python train.py --d_model=512 --d_expert=608 --init_std_router=0.0243 --tie_embeddings=false --steps=6431 --dataset="wikipedia_en"
Below are experts of layer 17 (counted from 0) of a mixture-of-experts language model. Rows are named router (the router's row for the expert), gate (a neuron's input weights, with its number), up (a neuron's input weights, with its number) and show model dimensions 256-383. Each number is 128 + 24 x the weight over its row's rms, rounded and kept within 0 to 255.
Before each expert's rows: "gets" lists some tokens that make up at least twice as much of what it gets as of all text. This comes from a sample of Wikipedia text that the model never trained on. Tokens count by the router's weight.

# expert 1
gets: " ", "–", " two", "\n\n", " three", " one"
router [139 116 150 137 110 144 158 113 166 109 132 153 111 134 112 143 161 124 125 150 115  89 117 133 157 102 141 129 102 117 157  91 106 126 140 126 126 149 114  89 121 118 125 128 104  79 146  90 154 124 111  99 123  69 116 147 114 109 112 110 135 143 110 109 116 128 118 112 112 129 144 135 144 118  91 128 122 148  99  95 175 124 133  94 114 109 146 145 128 142 123 114 169 180 125 121 103  98 161 122 131 162 113 119 122 114 109 124 131  71 148 107 111  97 124  64 146 110 125 103  93 137 164 150 123 154 136 149]
gate4 [143 141 151 116 117 137 102 134 122 123 120  89  99 176 116 117 150 156 105  96 150 140 130 113 124 138 125 107 142 138 163 119 132 126 113 114 163 154 139 104 140 127 124 155 111 116 157 133 131 129 120 140 126 180 110  94  92 134 159  77  93 118 130  98 130 125 146 102 131 135 127 162 130 136 128 117 147 102 131 176 147 121 159 113  87 139 119 163 132 111 122 102 128 131 125 137 112 148  66 124 111 157 129 149 135 129  93 102 131 154  86 135 149 100 114 130 121 169 128 141 117 140 150 130 107 115  91 105]
up4 [110 111 134  94  62 115 175 136 163 135 110 163 119 126 159 105 137  64 119 129 130 110 127 146 108 166 103 141 129 146  95  88 125 110 124 131 130 151 122 179 128  88 117 108 142  94  96 158 149 130 125 117 109 118 130 150 134 112 164 183 154 110 126 151 118 160 130 141 127 110 104 101 124 126 117  93 150 160 118 104 163 118 167 130 140 152 115 141 134 130 150 163 124 131 100 121 160 133 151  85 123 132  89 141 143 119 129 176 120 107 103 171 105  84 136 112 138 133 132 150 153  98 125  73 148 123  90 138]
gate5 [120 222 112 129  96 128  90 109 138 176  95 141 135  99 133 132 103 142 123 132 165 144 125 109 130 177 123 108 134 116 133 125 167 122 120  93 112 116 124 115 168 151  84 145 143  86 129 159 149 118 120 124  92 132 123 151 101 129 153 125 122 134 101 154 122 168 108 158 146 144 162 130 122 132 110 108 146 111 125 119 179 171 163 128 119 141  97 125  73 159 153 133 113 133 153 177 136 126 123 152  82 122 150 154 169 115 161 124 169 136 125 103 100 138 138 126 137 104 171 120 130 154 140 163 133 126 139 114]
up5 [ 89  97 144 139 157 127 119 120 131 119 104 129 125 202  95 136 131 129  97 108 124 127 139 107 112 139 123 177  96 128 145 126 126 160 129 125 135 150 140 131 135 157 107 123 128 106 153 150 134 127 132 113 113 103 128 114 119  98 139 116 122 118 120 168 116 171  89 124 127 161  90 141  89 147 111 168  75 134 124 112  92 134 125 111 132 102 127 123  91 119 115 151 131 116 120 138 104 117 159 106 120 110 154 112 125 116 138 116 113 145 128 122 186 130 117 142 176 136  70 146 154 112 138 172  87 121 186 142]
gate6 [164 127 157  93 117 127 103 108 110 113 127 142 105 123 153 144 138 122 142 159  96 150 155 136 143 105 121 135 107 159 116 112 108 125 161 158 146 138 165 159 155  95 176 134 138 127 126  97 120 150  85 138  91  79  86 132 139 180 145  85 133 141 163 138  98  97  90 150 148 121 137 119 125 125 121  92 149 148 130 142 120 142 133  95 192  96 152  94  95 102  88 126  91 131 114 150 167  97 125 131 135 152 144  69 124 126 134 115 134 158 123 132 160 105 113 164  90 124 126 139 109 151 152 115 120 118 150 129]
up6 [121 118 114 103 103 113  74 123 161 126  89  80 133 125 113 152 132 101  87 117 104 113  98 149 157 134 129 120 119 129 128 138 132 121 125 114 122 101 150 179 165 138  94 141 140  94 123  93 115  80 120 170 128 110  67 129  88 130 151 117 136 123 129 123 126 118 121 167 101 101 124 122 104 159  86 139 124 127  98 109 110  95 120 114 127 138 126  90 108 109 137 102  78  96 132  77 126  66 176 117 136 108 157 154 146  79 126 150 118 136 156 106  93 113 137 134 116 163 116 111 120 102 130 152 154 143 120 137]
gate7 [191 152 163 110 124 174 127 123 106 106 137 113 135 119 119 140 119 137 110 100 123 132 119 150 160  75 117 124 136 110  72 120  99 153 128 150  90 107 126 130 168 127 109 114 146 146 134 139 140 105 139 111 130 126 103 133 154 128 168 108 202 166 121 150 160 173 138 127 187  98 133 129  99 163  98 138 167 114 117 155 106 102 112 123 135 122 137 123 112 118 112 156 117 148 104 132 104 141  76 130 127 140 110 148 109 161 156 163 147 130 137 123 118  74 161 105 150 140 146 124 130 106  65 110 108 138 161 105]
up7 [140 101 150 128 150 125 105 115 136 182 165 118 107 126  74  93 123 121 105 121  93 175 115 111 135 123 147 144  93  85 115 132 119  97 170 135 145 161 111 153 140 162 114 136 119 155 152 131 150 135 173 119 136 121 139  62 150 119 148 120 147 159 134 143 157 149 156 125 156 151  97 120 132 151  96 161 143 145 106 154 135  73  78 160 151 137 142 129 106 105 110 143 173 120 105  97 117 121 107 153 139 103 157 128 147 111 129 126  92  82 126 110 119 101 154 144 184 133 116 102 127  61 156  96 143  87 108  87]
gate8 [149 113  86 133 148 138 149 106 144 148 110 141 148  94 125 123 133 130 126 135 139  97 152 127  94 106 112 120 121  75 108 169 125 144  91 118 109 114 139 149 157 105 123 132 120 130 145 145 118 141 100 126 164 144 143 139 141 117 157 125 107 136 112 113 141 111  94 135 117 154 113 142  72 127 102 103 143 160 129 131 115 138 130 112 135 146 138 119  85 128 114 125 118  87 131 118 153 143 131 160 138 121 127 143 159 154  92  93 150 111 137 114 171  89 104 144  99  85  93 189 133 148  80  92 149 100  91 111]
up8 [129  93 111 109 158 149 139 118 175 125 102 123 151 110 122 154 149 115 127 108 117 100 145 139 107 154 126 152 102  61 129 140 154 112 136 132 137 103 122 114 101  90 112  85 104  99 172 104 126 122 134 128 145 103  91 150 139 131 128 139  72 134 113 156 107 110 128 145 135 117 167 149 120 133 139 164 118 182 179 102 151 107  92 119 123  93 139 129 139 103 136 157 154 123 132  93 180 113 140 123 121 199 114 172 107 130 119 124 130 135 153 123 136 122 107 122 142 101 109 161 124 174 132 142 152 117  96 112]
gate9 [107 147 126 109 128 180 145 153 134 117 158  87 161 130 155 114  79 146 185 101 161 122 130 126 136 112  99  89 105 160 105 111 159 162 149 113 118 145 117 154 150 143 106 129 151 150 181 155 114 110 153  90 139 119 136 126 112 133 195 147 114 164 114 114 102 121 112 123 148 142 115 123 133 155 126 159 114 105 104 126 135 155 149  70 119 120 114 118 143 168 153 155 110 123 133 109 151 136 133  93 104  96 129 103 188 143 166 112 171 126 131 144 112 109 128 112 114 177 129  75 173 133 169  87  69 151 154 109]
up9 [ 83 134 119 177 121 125 129 164 105 118 121  93 101 127 131 193 115 130 120 104 100 119 122 180  93 139 133 159 151 178 118 173 126 147 131 129 140 123 138 121 158 129 152 130  81 122 140 139 150 147 131 105 126 106  92 100 113  99 167 101 137 187 147 149 105 168 150 153 140 195 138 129 142 113 126  87 116 134 105 104 153 108 138  94  98 110  97 132 129 158 145 124 117 136 144 160 117 144 103 100 155 133 131 173 107  85  97 153 129 146 139 128 109 180 125 132 129 171 165 133 128 138 142 144 114  90 126 114]
gate10 [ 90  92 100 123 135 122 141  92 141 151 113 174 109 124 160  65  66 149 140 134 124 146 128 116 159 146 102 119 161 118 162 125 115 143 141 149 144 118 156 105  69 124 115 145 108 162 131 138 126 126 117 146 134 147 121 120 140 137 108 175 165 100 141 130 152 132 105 111 106 179 187 181 126 128 166 180 106 109 108 120 150 192 131 146 143 102 123 157 122 140 138 173 134 103  64  91 132 121 128 140 154  96 119  75 130 126 139 141 131 121 146  91 142 139  82  96 117 129 103 131  89 105 108 141 170  98 142 109]
up10 [114 124 128 157 158 147  90 112 115 123  88 100 109 104 150 139  91 114 153 141 131  90 131 154 150 142 145 106 134 128  83  93  98 183 149 127 139 102 164 200 147 146 113 126 143 133 116 167 142 150 131 125 138 131 170 115 143 107  95 119 143 150 144 143 116  96 103 103 143  85 107 115 128 169 131 110  83 128 172 138  96 136 107 131 128 152 177 149 152 114 145 161 137 144 148 111 117 140 115 119 178 110 135 137 127 168 131 136 130 112  99 150 173 131 161 125 127  79 103 132 151 157 156 122 101 104 154 140]
gate11 [ 74 128  85  97 122 129  68 129 112 107 121 148 121 121 166 143 137 143 127 147 132 155 138 115 127 119 106  47 114 147 154 139 166 139 133 135 167 135 105 127 104 118  83 101  76 132 147 135  80 114 119 108 124 120 183  76 118  90 115 118 109  90 101 128 127 165 127 135 110  59 165 133 105 183 130 152 117 129 168 106  97 111 132  98 152 106 112 110 167 115 117  99 162 155 124 161 139 200 113 137 141 161  87 126 141 129 144 140 146 121 103 130 130 126 133 101 178 110  61 136 108 105 142 103 149 112 139  98]
up11 [168 113  84 139 140 154 148 154 111 152 146 121 137 129 112 171 168 173 136 142 163 120 142 133 100 135 121 103 113 167  93 143  90 114 138 153  76 146 150  83 114 123  72 166 131 127 142 132 153  92 139 110 122 113 186 128 126 170 128 119 143  72  93 129 129 115 127 149 105 134 104 120 129 106 118 128 131 102 128 106 127 117 125 114 114 113 107 136 173 133 165 147 130 127 142 124 146  65 114 148  94  96 114 112 107 132  66 115 117 108 147 102 148 127 114 163  96 171 160 111 168 161  92 188  81 144 134 149]

# expert 2
gets: " |", " |\n", "0", "%", ";", " −"
router [134 113 127 133 117 126 118 145 100 172 114 183  96 119  68 132  96 121 130 108 111 127 129  99 104 110 140 155 119 130 104 164 102  92 102 154 132 113 156 132 111  99 172 113 130 132 136 150 115 125 135 146 157 124 164 132  88 108 136 114  99 104 120 138 126 149 102 158 153 178 124 120  91 129 125 144 152 127 133 143 126 118 144  99 148 141 130 101 132 147 126  90 149 123 135 136 123 154 154 132 170  97 136 130  87 143 103 124 120 100 132  92 165 121 109 142 120 113 130 123 147 142 110 121 106 134 118 157]
gate4 [167 176 131 125 106 120 120 120 145 151 139 101  96 129 138 129 108  97 123 124  88 154 118 104  77 121 128 184  88 152 112 137 120 134 126 114 209 137 152 128  89 108 154 170 105 110  85 121 111 137 112 126 165 106 100 142 113 158 160  90 144 136 124 181 124 124 142  83 109 137 147 124 126 130 166  95  61 112 136 117 118 162  65 138 119 129 134 100 160 155 136 137 148 189 164 159 101  92 130 146 156 145 176 133 169 114 141 138 123 139 157 117 161 179 175 128 163 156 132 140 158  88 129  93 102 154 153 108]
up4 [ 85 152 135 103 118 145 127 120 125  90 160 179 146 147  71 146 148 132 101 130 155 156 104 118 129 115 126 121 132 137  73 116 171 131  99 111 139 118 139 113 114 129 123 134 142 132 123 134 120  85 111  59 113 124 163  95 149 151 100 120 135 138 133 111 137 176 153 151  79 103 106  75 124  94  94 112 172 142 158  90 143 159 127 128 127 114 143 129 112 112 104 122 148 136  99 111  94 155 127 131 135 141 176 118 137 136 155 132 156 102 136 116 103 137 161 116 124 178 137  98 168 139 167  92 119 133 137 160]
gate5 [151  97 150 111  87 115 136  92 147 126 191 186 146 127 133 143 181 144 133 140 116 128 146 176 145 111 123 142 186 150  91 125 137 112 138  88 123 110  96 127 126 155 140 138 129 162 134 105  86 123 130 105  76 143 126 102  93 113 119 164 139 171 126 129 114 178 106 116  93  90  96 187 112 126 132 115 159 106 132 131 124 105 172 162 121 135  74 110 140 110 123 119 171 131 131 109 112 135 170 123 100 128 139 136 121 168  92  85 107 107 112 117 154 107 151 113 152 115 104  84 123 139 122 148 188 142 171  95]
up5 [128 105 180 152 130 124 104 169  95 130 112  88 124 146 122 115  79 147 136 162 105 167 132 115 169 103 128 107 142 120 135 158 143  83 117 156 123  81 108 170  80 152  77 104  86 121 104 124 117 171 126 151 107 121  94  99 137 106 143 129 125 124 140 132 153  93 131 101 117  97 140 143 117 115 147 127 147 172 142 135 152 131  71 155 145  97 144 152  99 127 122 139 104  82  84 144 102 121 137 102 115 154  88 164 103 141 125 141  75 148 162 158  87 122 132 147 139 143  92 172 108 144 107 124 128 138  96 127]
gate6 [128 149  76 158 138 127 142 115 159 132 143  87 142 120 121  81  71 137 105 125 123 108 167 150  89 131  49 107 140  88 131 162 120 116  97 118 127 148 127 141 113  95 124 131 178 162 121  94 120 115 106 174 185 161 181 128 171 136 111 155 177 113 137 109 124 127 108 100 118 122 117 107 135 148 110 124 139 116 122 110 138 129 141 131 110 158 108 159  88 129  73  83 135 141 147 174 136 149 157 128 126 119 105 158 129 162 162 102 158 163 128 109 148 120 159 137 106 102 105  95 136 123  96 170 127 134 132 133]
up6 [118  74 124  99 145 114 128 100  65 119 134 103 102 160 143 126 140 120 132 107 145 127 153 111 129 123 147 160 144 102 107 124 110 165 150 117 114 148 183 158 116 117  69 116 156 162 140 138 146 156 131 137 138 125 104 144 109 153  97 148 136  99 109 117 140 138 154 130 148 106 129 150 105 153 136 105  95 116 161 157 126 107 132 126 101 113 139 142 142 144 146 115 136  90 135 149 118 117 118 172  91 139 117 122  98 163  87 154 142 120 131 142  93 139 132 120 139 135 112 141 133  99 143  89 109 154 120 154]
gate7 [128 116 177 129  91 108 100 124 134  96 112 109 117 148 119 133 131 102 125 134  73 157 114 147 117 110  93 142 135 189 121 148 139 124 123 147 154 124 123 134 136  79 169 109 110 118 114 144 123 122 123 108 125 156 123 170 124 118 112 166 137 131 127 143 152 144 116 101 125 159 143 118 134 166 104 111 119 114 125 141 166 145 106 103 135  82  98 118  95 121 111 108  97 125 148 169 124 131 141 170 134 161  94 118  92  99 160  99 131 104 120  96 119 121 141  86 135  93 112  99 114 134  66 116 152 107 134 120]
up7 [102 122 155 124 126 112 165 142 139 118 165 130 126 135 150  90 139 149 145 110 128 147 157 124 153 134 115 132 149 135 157 132 128 129 140 142  62 155 163 154 119 112 154 150 103 131 111 121 141 113  68 139 152 134  95 103 107 124 155 121  94 110 125 188 110 179 137 107 155 113 129 145 107 143 140 125 146 186 168 121 120 136 104 154 156 147 175 152 116 122 133 187 161  94 140 123  99 167 116 109 110 113  78 120 114 114  69  99 145 145 118 175 160  82  86 150 116  94  94  70 121 108 116 130 136 111 138  99]
gate8 [125 136 122 157 131 123  90 133 141 167 140 115 147 123 108 129 143 110 117 157 111 140 151 125 141 114 142 139 146 150 131 162 130 115 142 124 135 131 137 168 136 131 122 103 106 141 139 119 118  82 153  73 140 148 168 100 132 110 140 152 149 126 129  88 138 102 104 173 138  90 122 162 175 102 149 134 168 108 126 112 127 136  94 100 118 175 135 131 152 149 160 104 116 110 115 102 129 113 100 134 124 102 168 151  91 156 138 127 129 130 155 101 133 131 147 115 130  65 146 126 130 133 142 124 120 151  95  91]
up8 [114 102 125 146 144 154 135 108 143 146 141 149 111 138 138 223 117 131 144 135 118 128 131  77 126 145 160 120 113 108 124 116 117 135 152  97 136  97 126 164  83 131 129 116 121 126 117 138 122 135 152  76 149 124 147 188 161 124 124 122 116 136 149 150 121 153  96 185 172  81  82 124 149 163 143 131 100 146 122 118 150 135 172 119 166  97 175  99  99 116 134 137  97 117 178 165 139 130 128 105 119 134 135 171 102 129 184 143 162 136 130 129 137 136 118 141 148 119 139 129 142 119 100 136 129  98 125 161]
gate9 [153 127 148 117 113 156 118 128 104 156  83 132 107 149 110 141 148 108 115 142 168 113 155 102 143 118 132 190 146 149  94 133 143 142 133 124  91 114 132 149 119 139  78 127 128 126  80 115 127 143  85 127  87 112 150 118  92 142 139 116 211  96 132 173 138 173 163 124 163 136 149 125 123 143 152 165  98 119 122 170 111 110 140 142 165 119 108  96 142 137 121 123 131 108 129 127 127 155 161  70 157  96 137 144  86 147  81 121 151  97 114 132 144 138 113 138 168 110  88 137 142 167 100 149  80 100 152 144]
up9 [136 156 123 107 147 152 120 168 109 120 122 129  96 170  82 123 126 104 131 140 164 124 120 112 164 159  95 129 109 166  99 138 128 132 125 129 127 104 163 125 103 102 112 122 152 135 112 141  98 111 216 147 199 134 134 146 165 130 160 100 134 171 141  95 172 153  99 133  99 166 106 116 134 146 136 118 137 128 135  83 105 151 156 118 109 127 152  89 133  76 125 103 169 114 138 126  87 129 128 171 106 107 153 134 126 104 101 147 126 118 120 158  98 127 131 132 159 200 137 158 160 118 143  78 120 112 125 131]
gate10 [122 118 138 105 106 164 137 136 104  97 126 124 151  77 125 110 185 121 168 160 159 147 144  97 116 139 150 113 181 133 113 148 117 130 159 142 149 150 120 121  92 165  80 123 169 109 144 153 158 115 124 120 142 134  85 130 142 104 147 142 120 158 115 140 159 156 100 175  90  99 157 134 113 138 135 140 136 142 147 111 133 176 101 129 153 109 131 125 174 130 121  88  87 150  88 160 186 171 118 122  67 121 149 195 154 165 150 117 130 138 131 130 145  92 100 137 115 104 132 122 117 126 157 147 136 164  95 125]
up10 [104 140 162 119 145  79 180  75 110 142 135 127 116 137 142 116  86  93 147 125 143 136  95 139 144  78  98 145  89 134  97 110 116 163 114 143 160 101 181  68 135 121 149 110 128 100 123 131 167 150 174 161 110 151 134 154 135 107 100 166 134 163 127 132 122 107 128 128  88 147 158 123  95 119 118 151 152 155 127  49  69 151 127 133 109 159 105 127 143 124 105 186 126 126 128 145 158 145 114 197 170 136 107 146 109 101 135  98 176 136  82 158  98 100 113 147 127  89 137 104 126 120 115  98 121  99 120 133]
gate11 [146 165 134  95  81 163 150 192 121  99 139 100 124 123 129 114 140 130 135 106 136 120 124 116 138 171 148 135 146 144 166 150 150  96 154 122 141 179 139 165 123 143 127 107 149 161 164  94 128 114 141 132 134 105  69 110 134  99 130 149 142  95  90 134 132 120 110 147 128 170 135 132 113 145 107 134 116 131 130 109  60 157 107 121  87 120 130 120  80 112  92 123 142 136  93  86 118 124 131 177 126  52 157 104 148  76  99 123  97  87 151 122 137 135 152 154 156 106 112 124 145 134 124  85 130 102 119 116]
up11 [122  69 141 128 141  97 149 102  87 120 101 139 153 133 104  96 132 115 141  98 144 123 111 116 132 146 152  99 125 109 132 136 106 142 139 151  99 192 144 129 110 145 169 127  65 123 102 163 112 110 107 133 145 114  92 106  98 130 158 147 103 140 134 144 131 154 177 111 179 121 156 119 111 135  93 146 148 145 130 133 138 146 164 159 140 150 131 129 150 117 157 126 131 141 133 145 164 147 104 113 101 138 121 109 101 138 147 136 135 138 109  94 132 140 142 132 108 109 133 133 123 144 123 161 105 108 117 100]

# expert 3
gets: ",", " to", " and", " as", " that", "."
router [113 117 137  93 144 148 129 152 140 104 136 147 135 102 140 132 146 133 134 165 131 117 140 123  82 146 112 103 102 158  87 151 138 135 103 146  88 122 137  94  94 155 141 112  99 135 100 138 108 120 126 101  94 114 100 110 126 140 127 138 136 109 129 137 112 121 134 130 127 116 121 130  74  92 130  94 103  80 168 123  75 169 104 137 190 137 130 138 124 146 151 167  84  82 154 171 127 132  99 117 117 106 159 121 172 177 153 140 168 129 104 170 113  80 124 119 137 157 127 131 173 143  99 154 158 153 146 149]
gate4 [102 167 142 137 137  98 140 134 110  89 174 144 124 115 154 106 122 121 118 155 153 114 136 136 150  97 112 156 127  91 134 106  76 105  91 154 116 124 158 118 150 136 150 131  80 173 156 109 113  88 133 105 185 140 113 123 161 138 140 141 100 147  97 144 151 139 144 168 136 112 117  73 102  85  98 174 188 135 179 125 144 143 146 100 134 135 141 117 156 116 122 163 100 159 161 136 105 159 116 124 146 126 121 140 135 128 121 147 104 203 190 107 144  77 135 166 164 158 151 160  95 126 140 134 144 115 183 124]
up4 [135  93 109 150 102  90  96 140 173 140 115 126 155 110 159 129 118 106  91 116 131 138 139 156 139 142 143 115 148 106 127  76 119 153 133 137 143 115 164 142 134  97  89 134  96  95  99 115 143  79 136 170 146 109 133  59 108 109 109 128 118 145 117 132 145 148 133 159 104 157 149 146 139  72 133 119 165  89 121 125 141 136 132 123 177 127 121 137 147 138 112 146 124 132 117 140 123 108 116 124 165 109 131 125 124 135 104 156 108 144 105 115 130 121 102 124 135  96 163 117 136 138 132 165  99 142 131 112]
gate5 [127 130 147 153 191 171 165 174 102 171 138 137 126 113 132  82 140 178 123 154 100 140 149  96  99 115 116 150 131 134 101 137 127 117 132 169 108 147 167 180 150 134 150 132 122 114 142 128 122 129  97 151 127 132 118  84 116 126 149 115 119 211 136 111 162 177 123  48  88 166 151 124  44 162 144 130 159 136 154 114 109 157 134 131 150 105 138 144  87  96 123 130 188 124 138 126 103 149 132 117 105 144 122 134 119 110 123 169 130 146 124 154  97 137 124 155 163 152 121 119 129 128 156 122  97 135 103 153]
up5 [118 121 125 113 143 143 153 106 111 147 142 145 140  88 126 140 149 185 141  76 152 103  91 153 111 122 109 150 157 129 123  98 169 152 130 141 100 143 126 143 173 102 146 145 146 136 116 131  91  92 139  91 136 153  74 123 114 139 160 115 130 123 123 125 117 124 108 142 146 168 152 121 148  92 135 101 142  89 115 115 164 141 125 131 122 157 114 115 103 114 143  88 146 120  84  99 130  84 140 133 132 183 156 113 120 187 156 141 106 125 140 148 138 102 147 121 124 147  84 103 147 168  87 120  64 121 156 137]
gate6 [109 128  95  99 130 160 120 163 125 124 127 128 133 141 172 148 147 120 162 109 135 167 143 141 153 137 116 132 156 145  84 160 107 192 105 134 102 187  95 144  94 142 103 127 117 146 135 129 172 102 126 119 118 174 168 130 129 149 131  80 141 101 198 103 120 129  95 113 126 126 152 165 102  90 147 144 117 124 128 160 103 114 160 141 128 156 120 137 139 129 142 112 102 101 105 141 123 101 142 141 134  83 140 118 136 130 143 121 132 143 125 144  93  95 124 106 146 136 160 156 119 107 153 123 146 148 145 149]
up6 [124 127 140 156 199 123 164 143 113 154 115 163 192 125 136 152 144 123 140  96 128 165  80 127 141 163 116 138 111 154 174  85 134 120 163 141 121 123 161 124 114 144 136  73 146 128 106 128 120 160  99 126 123 155 139 151 171 137 128  97 142 146 121 168 124 115 156 125 126 168  87 123 153 114 154 106 159 158 102 143 131 130 102 148 126 137  96 122 138 107  78  97 152 123 127 103 126 119 147 160  99 161 143 124 119 137  93 149 123 109 124 127 123 116 119 130 120 116 104 122  92 116 157 111 103  99 135 135]
gate7 [145 116 115 118 135 129 137 163 130 108 124 141  79 112 110 133 116 165 116 105 123 101 162 142 182 144  75 128 120 135 140  81 152 147 120 147  92 121 105 153  97 110 143 136 161 133 113  95 112 159 103  97 160 113 107 119 137 116 126 108 153  83 130 121 153 108 133 132 133 112 109 165 102 159 116 139 137 130 147 173 144 126 171 147 102 105 120 117 157 145 142 125 161 119 205 157 118 117 115 118 146  95 136 122 129 129 122 147 180 115 129 113 134 128 168 123 168 128 130 117 136 107 153 131 145 110 137 135]
up7 [106 108 106 118 131 114 111  73 165 129 124  87  61 151 178 128  79 111 119  96 169  86 143 186 119 149 115 117 117 120 144 142 132  76 115 125 115 159 130 137 143 108 144 165 157 106  98  96 106 148 124 120 152 134 131 138 107 170  91 175 160 145 120 144 111  90 132 131 161 109  85 150 142 114 128 122 119 114  86 182 149 164  98 124 136 170  79 142 127 129  85 118 146 107 107 124 138 129 128 122 122 107 170 117 163 130 148 150 132  97 136 185 144 114 132 143  99 135 144 131 130 113 137 108 135 124 131  82]
gate8 [135 107  99 103 120 113 163  92 137 147 159 141 157  68 170 139 140 111 130 112  98  81 132 140  85  60 122 131 129 121 140 110 113 136  97  91 141 104 161 108 182  96 136 142 163 133 123 114 157 100 141 132 119 148 109 155 108 144 155  97 116 149 127 139  91 131 122 130 165 139 150 129 118 107 152  93 153 150 103 128  93 134 108 108 141 140 145 124 125 124 120 155 134 120 130 130 176 161 114 136 126  82 139 188 114 131  92 135 144  99 167 131 140  87 126 129 140 143 122 125 121 132 121 148 120 111 154 168]
up8 [126  91 103  84 103 159 119 106 115 179  96 120 119 100 128 149 103 171  90 103 139 124 137 140 134 135 108 121 146 117 143 162 144 165 144  88 108 116 168 108 120 125 119 150 172 186 110 120 150 124 158 103 153 134 157  66 101 122 117 146 120 167 151 118  86 111 126 118 128 141 137 137  92 147 113  98 122 131 102 142 110  77 110 136 100 116 119 123 128 102 141  89 133 129 106 110  88 129 123 131 166 166 120 167  85 100 127 119 109  71 169 111 167  90 119 117 175  89 145 108 131 113 134 163 134 128 138 163]
gate9 [145 137 145 149 117  86 137  74  72 132 151  91 120 134 160 152 130 118 129  79 124 134  91 123 116 133  97 104 114 110 155 150 125  84  92 129 128 115 158 124 114 108 158 114 114 168 141 119 167 106 133 148 119 112 133 136 112 151 118 115 142 136 123 124 130 151 141  95 137 114 113 148 141 106 141 192 144 111 130 140 146 116 144 169 129 138 111 125 141 150  91 113 127 130 178 132 111 116 132 156 162 112 144 130 176 154 113 147 151  97 163 154 162  90 100 155 102 155 161 143  99 121 125  92  99 104 111 106]
up9 [101 132 149 141 129  92 134 150  97 156 123 171 119 146  71 100  98 126  70 139 139 139 130 102 108  82 146 128 152 161 147 131 116 134 133 131 138  93 155  85 133 109 135 133 130 105 151 101 114 128 109 156 155 144 126 148  91  88 152 116 137 151  89 154 135 173 146 155 132  84 130 123 140 129 117  89 151 152 116 112 139 108 104 108  70  97 155 133 140  92 141 164 123  99 118  91 120 149 153 133 199 111 109 137 114 109 144 127 127 164 138  87 126 105 140 137 149 140 134 129 141 140 162 147 172 115 115 148]
gate10 [109 135 102 145 102 166 122 115 126 105 127 131 175  91 127 188 123 134 153 127 125 155 153 113 152 122 109 156 153 126 112 172 128 116  65 119 106 145 115 121 171 143 138 134 126 132 122 142  85 110 145 137 146 201 143 165 108 137 138 138 140 118 126 176 121 126 145 132 140 119 143 163  98 105 150 109 127 145 140 165 146 164 142 141 112 138 171 137 138 115 104 118 102 140 164 137 147 113 121 124 152 102 151 129 158 133 150 132 164 176 144 135 105 115 124 115  89 133 128  95 111 139 122 150 114 133 163 142]
up10 [124  94 113  95 130 104 152 108 158 174 129 136 119 156  82 174 154 120 187 152 149  79 125 144 113 114 153 149  97 186 130  80 165 174 115 108 122 159 145 128 111 125 112 128  98 125 130 127 130  55  97 102 193  97 146 125  93 134 167 125 138 133 104 123 101  89 113 117 135 137 158 145 133 151  52 166 170 166 149 131 108 101 170  69 149 111  96 173 100 123 202 148 126 130 110 105 177 100 138 137 144 133 117 130 109 138 118 114 107 124 105 103 125 118 136 136 171 131 153 137 122  93  84 122 128 121 143 156]
gate11 [149 143 122 150 120 158 148 111  79 114 148  84 112 113 130 126 111 122 140 127 156 141 201 109 119 118 111 105 137 137 121 112 128 187 121 149  91 128 114 128 130 135 145 125 180 136  90 168 153 151  81 121  65 178  78  89 152 146 159 109 131 134  93 128 169  97 119 136 158 127  80 154 109 120 169  85 129 153 103 154 112  91 117 151 144 110 104 118 129 120 104 105 109 121 139 100 158  98 128  97 120 113 148 145 127 137 129 122 115 129 139 144 124 105 112 142 119 100 152 187 119 169 103 151 120 100 143 133]
up11 [ 96 125 134 136 121 113 133  98 135 107 148 146 136 150 125 108  78 128 126 125 140 160 131  78 136  86 135 154 143  89 144 111 112 115 107  84 101 151 111 126 120 105 162 158 127 129 190 109 110 121 150 102 150 133 149 156  96 145 114 133 128 122  87 119 141 150 130 137 150 130 153 145  94 155 103 173 121 130 103 124 128 149 139 151 140 145 118 141  99  90 138 163 135 154 149 109 174 118 120 150 121 132 142 119 140 111  76 118 113  76 127 119 147 131  70 119  93 127 154 127 137 104  93 130 159 136 123 146]